From a checkpoint of a small mixture-of-experts model trained on Wikipedia.
Size: 11 layers, width 512, vocabulary 8192, 127M parameters.
Below are experts of layer 6 (counted from 0) of a mixture-of-experts language model. Rows are named down (a neuron's output weights, with its number) and show model dimensions 160-191. Each number is 500 + 40 x the weight over its row's rms, rounded and kept within 0 to 999. Numbers have three digits each.
Before each expert's rows: "comes before" lists some tokens at least twice as common just after its tokens as in all text. This comes from a sample of Wikipedia text that the model never trained on. Tokens count by the router's weight.

# expert 6
comes before: ",", " |", " (", " and", ")", "\""
down0:466472562458468513540440495441523566524540539540498483473570452473440467453458499516493511429546
down1:538565495408482492492540462468499500542533555458509496491541502451478565523501468491523455566470
down2:537522449501567595521552511481476523478452448530468451433462495497520535520565498541555509523475
down3:462462548498543483446466525522491506517508505510421499545525487473535464507501510537399490511513
down4:579482463477469571515469504508463512507530449507514478469438507535490505431490544494450394531534
down5:473589509546500562514462562530404458508482502484498521527516530565509502481474608592567520428506
down6:555487522494502500511487507457429446450471478502411592446518520481532503549479480462493568488456
down7:515444512509507582512445477473400563482500432489507511506468495494540501454482517492517511573452
down8:468484500511557493489477531485471480515476516487457491464469472430447523537513518531514490451516
down9:537474492505482531482507465561489480460488470484434543495521477487424527454459516438476497461487
down10:559476477462528501533451509509444463462495515469531470491490522459482543458499422548493521552537
down11:520492430564511560489437475520532635477442480469510425463535535474530519464444551516468415516516

# expert 11
comes before: "1", "2", "3", "al", "ac", "st"
down0:510442551519470508497498536521512484429536446581536512531435475591484514498609539456489549515481
down1:499445491498458518507515575538480588431521490470474455504392513518525549539519450511566438499503
down2:552526526464471468465492506487537434466524513455465487498495460477533510464488511482539528568486
down3:429540487490526540550417443455577497530505523506534496483506489450478519559522434479499506473482
down4:549569586479517504568496503445525504496509508517444476499560540491527475499515502452547434525533
down5:477488584502455498491557548509478477544478560508418470489450485527417490550434458554516477512475
down6:575477531503564488516291478484541477567535495455520479508479581471488461525524445575529548514510
down7:510458515484480487467420512562478474487501480465505490523511494482472495487515531476515507490450
down8:465517484467466498503478475554500499459429477566473453530534482459468540514418561504563507433510
down9:535482502533481530476511466518496464483553645546532513467474436549481472495490468512445494448469
down10:481440410493515563507518475498522497459525492465560415503498477497566492467437511497491528484488
down11:426488545468491403429547473406565441447426534523413498484511481481560550537529524522463456465509

# expert 0
comes before: "\n", " The", " He", " he", " was", " In"
down0:513491473528467445500525434528506512448475498501532468480501448500510507535490494489452478540525
down1:486505462486543431545492544532450491439535533565532472443454504443465396494496465569439488481486
down2:474505432439474430442484490535521476466444445519449414517523451510466549438516570464432483483426
down3:434549410418549482486416493569563461560530584458503438467494478483513435554554519495518543511470
down4:532493467466522488472463479438436488511513539570509519464446516495507465472526498545549524523507
down5:524479514420604506447468538467478439499545476463545480486530559508495523464481552480487552540543
down6:556519511481579549437464535458505452536540517507552484503425545457414475556532513534497487528462
down7:517517563457552501460520548509523440480526539513550488468542525438475496488524525448472569504514
down8:556538495551512425480369535471476515598518526458501461501525493420484469560461499534500491494511
down9:486535424555542486569490496504553425444533490485542568545476471471449447442482512527510489473513
down10:510465555471453533525555494436522532543509485500506481522422463467531508506523550540399452516497
down11:537512521450458582618531497529510619532524562613433430514447528487518526485479499549540489560499

# expert 12
comes before: "\n", "-", " the", "==", "The", "==="
down0:396522452441480564544529533540548578449552561485532492443448467450430472535446502544524560478486
down1:536500444477509440546551479441453542465524491550524484494521458498578514540515483477485584500495
down2:422459536523562502488492465486490447465532541481412523445482574467552547538543471562474479474463
down3:461469488501527522503502538492402439523497479496603543560481446534549499538546535474546440548466
down4:520505552546531511447540519550441570473513555504581475446542497511491521424558459470428510513374
down5:501511430491481540472473472540424481580481517411459540545601384507497382395530423513459510543437
down6:502522496489582510521472503452505492544516490445497443530540534393451514485529503479548490485545
down7:513591503500508531486458503427570544470502474561514479476530477500523489482491521531480494497525
down8:514484535474524519506612580529479535506472479501500603441547490490497579501507493541517400566446
down9:478517494550570441510531572537607500512567485465494543483545541511461561493503527482499500520438
down10:411560552525528446519539476417443534492481526539552509413495465535509521476480480477522566534529
down11:479492552507516551490497495443559452494518544497524482557500582523483522452501420546512480567472

# expert 14
comes before: " |", "0", "==", "%", " ==", " years"
down0:528542461513519554434454552507541447480508444597480446467497556505485435481503451511495437537452
down1:570501503553560562479480516463523510499551453557454459577495541538480465493527486521429444484501
down2:417604542501589452540444512599508481535612510452473497538571466534491419560507450488515537541495
down3:461467539464591470480564570546507544469550500544521498536465524436472485521494531546570483498491
down4:549423454477521553533484450512505431523562500476493428483503561456503510522485513579505494595492
down5:488464487514517519507549518456500400451483488526519546482558540519487481554456499520516519558528
down6:429492513485494555469423439497513494528515483503489502578533507433493459582411512543471552444435
down7:463432499489455492496477434519520516488533587493540488456495471503519583534481454465521452429493
down8:490530512461470436484517468507469561469560481513548480555482567452443420427575474513489460490512
down9:468547501524461560465468546469463443551502504529463507541540465526500509458465520491554485478495
down10:490538473500406504473560522519486406494459482497444511508487545506461465487480598544481515433470
down11:491576415516530511529438516531585492474474538539468570489507522452511516483519502555462538475482

# expert 8
comes before: " a", " in", " to", " by", " as", " the"
down0:516427482527578511495468449473610510423452555457511456573522480497459445481509512507444517457575
down1:526544454475478504552459443518478487504464430515480505522571526507488540498425529451462408452552
down2:466556453471464557537600507461481514554544515417441532469543457545500488508465469540501525499486
down3:533533498531376487464568520516503482510527495523498577541533497571481510479448589483503454454401
down4:508575518489509532518563577568441561528550452527522486460530532488473452512593548540551504495468
down5:493511500499551470509390606543468550507442478500473542426529525506497481525501511475515496489515
down6:578544466594437498538461540473438526508498530503481483466473434457496492532505524510475503441568
down7:525505535555540551499486536494489511502526464475531517399478554447492541505524471471601485521502
down8:428413600568491480445447560487437487540476503573481481453457556533498591441520502480587529571555
down9:518466478411482531527511498499467492511477636553481554504563481511409512553540479513491523472485
down10:494500488556464558509456513477488472474520488434504582430510471480530566530419548477603497530520
down11:476588545541526510495572519417425516536549480587415506587522468459496522424514497533458483431562

# expert 10
comes before: "s", "ing", "ed", "d", "ation", "er"
down0:475565512460535512509515522502502459499564557517549501510527555502493520501512475485494544498505
down1:537533467511497438457563516467551462554560525540507470507530484463501503525453522460447521456455
down2:530599527519511459543539519520504576469535524497468463495430575576449526524546535520460520513520
down3:511487597563557439516523502448544489562450521463548518476563440508425467516424445518512518546487
down4:554457481589440464481441518506479448485514484485516495464538534489425470585492473618507546515463
down5:541501551514549456547471553467531438479434476507568505503469573471546500442540519517538485488512
down6:564545517516531525569583510451509471503563449504439542501509551534482511456509504488504466559466
down7:522492496516472548513483549432479504479525515467528490513558459497580457532542530476495562514522
down8:497466437440440501436538525484526485467488472489586500538466516574562499492529524542513500508607
down9:498410494513444510546536431430552543492485440411599492503545559519511476526507493480483510667388
down10:530475428520498507558538544457493577442530499465442519541542528475436504513534440481483433524506
down11:470483492530472447477522518524485518511435513521457516392486527460530557503497486547532495473460

# expert 1
comes before: " of", ",", ".", "s", " in", " and"
down0:509514467565526495431422463520493361448540492551564486462533524529547566497560586489511513469434
down1:500508437451496441589547491562544543489497487585509479444473510519508545553428547520507448557463
down2:543505415501522506444523617498474538499471444511469532448492488455493508517527489531493517504515
down3:469537464427510490530447479569542429503477504479492476531564545480486505527481482518460497589526
down4:486490545536479508460434467458513471469483486441550514496487531469462520510489515550513466484458
down5:487435498517479550500492503513531457536499559503441520506493582512521493465538522503500457561546
down6:480495408504509528469480516513491485483559516494462513549533504481578481470523493486469481488516
down7:461523517481481560586450514441551498509525455408574509512449496529434560434583540461537497506452
down8:529513424491468500503474569612363563561485470527529485514440502510540527443539485457519488555559
down9:460513444469550467512466472500502452472512461546390402505531547478440500559431479582559472469464
down10:591517566517480524506480562556550503462463494483500449485528589454527457442510478444520525485447
down11:476472526530515435521526463516527586498526495497584532530498545531553480505483521578496460541444

# expert 7
comes before: "0", "9", "8", "1", "7", "2"
down0:530464508556506485473468489475499483530542536440517454512509480515448527434539567472461492493542
down1:522535515485412422495461543500451483444507443507445422492571514538519449480527543447490462526466
down2:449577504501541406493445461447467433566533567469509436477537533476517502442586510573462506489462
down3:495508508408538516479461481456506516554485434443577486526497485464470441502502505518435509510453
down4:534499552473507525475573548504492483451500465532446537495533568501480449506488560433468465387568
down5:430511534487498544521440542539538497455459489558517534545543529506576431447445507488519451496528
down6:494496534506413520575477484466469500467534478578532473512522517522493441465482454546490485618482
down7:453543430337516522515552560425521490507518462452497532538512586463488510565440546508455545424483
down8:477525514416468521537611504508482475545485448500478431521531490485518443526479577483460529427506
down9:504445516525509533464570539511492526500488469465513455481452545527488513537472549454548475493495
down10:466528522525431479498490533471526461512506476419521470420505561437448450450534539488453476456454
down11:462540529473547494471533486480493496469526549584478568501469508481517491506506513514489482494465

# expert 15
comes before: "|", " |", "1", "2", "3", "4"
down0:529499448510483470566511503543509539470507506511526559562464527424575633465513519504494540481446
down1:517510547516463460417415510472519579454567519527518513549468503489505475484422515500505476466497
down2:557531519508447485443495477517439511451489505487558517498466479416530427516464573458511428474428
down3:543497499475506537474511561462548461494510462534465568521540455452518550464507484516478558559344
down4:535463550445530615409512527519559468438521521477529492512472523568420468532521472459490514524492
down5:552510507525518475439524494462496491495464520461481479549525372559461511505483430452516483542495
down6:447444492532538574482495470462569496535430536560474533464467415472561506499425454494494566520556
down7:522545495495508517492495564483492533512554507485484494502542450561497509495538455522507514449478
down8:463500503501508461485515491482497513500489526555429559483514533482499542553470462496472466501469
down9:492485454485456450474663451603499490492459490479542486467515515507442525538554511504498437428481
down10:545494521473502529476526485462513492534473472536430447471529492553568457517471503475482515573504
down11:526513511573388463436525528534508551510423521506472498509533519545578436498501496517432531502514

# expert 4
comes before: " ", ":", " the", " be", " \"", "="
down0:486506575519525500473530525434514489509474506480515440480492499533492575446472496526540476526511
down1:429475575549481527536460509453513503478530454492559578541536472524487474562436437513489500419506
down2:518503458577508432513516546526481548542457436579483492589507430547491510478485414530477491481559
down3:477498536538470531473584550524526504554474557573499578485518513455467549494467455494489465519442
down4:514594537525492429492496392558516429559554451515446485519461456519592552484475512487426449482560
down5:526455451453519511537489531450523490513513462514459519435517527544545542519543512510501515416500
down6:521565530506487490450396464511503394439539541473483519490455546563524519565479417454421565527521
down7:479537562460524548518459445509590469490471511469552454494570506521413538501501459482550487525424
down8:464533469460482543516436512543401551452529503512510497523558476562517540474494463528530476450555
down9:492448511441481513491545427544525532502478472492506500530507487511514458559455495556344478570578
down10:573558491533485407479488488541452521458533470513525524448475517461479527464524468533503487448522
down11:545540575513441518495446568451464513509479555496493473523552548491533462567439453488541448488563

# expert 9
comes before: " |", " ", ")", "–", ";", "°"
down0:442500591551497553557565346557536466499451504465492428499447432519506487500456462553483529459544
down1:500551527529481445553433514517528370525519544539514486506506508526495552501539555450506496454516
down2:516485533485472494465490584411521454452577478473477454493505416493527592481530525414497425528491
down3:603464484570492484512528501497493487487465549439502487476517505501446497477496555505439560458446
down4:530502572463490497449570473515507580466473485520499539457563459504605497526505466527496556471513
down5:550524485499492506492440547541487534466535471510450485545505441440549417478437539557536471502551
down6:416506542512465518571502548512469501501460516512473527474539483497501510513539492482534478449529
down7:447464504462514521524395501492526529457526559541522534482538460503493558502448479461539427507450
down8:553515483501447504483427499510539538535521523473452545530456515522505423448512444490509558457489
down9:499474460504520469515498531524496486448434492480544520449492503498505409534475467522580525424498
down10:510518525505470491580464526507606510566485515514553521499480449449594474507539450481504545557538
down11:537497502512458518485449531494457500560510526448508506517513541539482522540518494458535528564537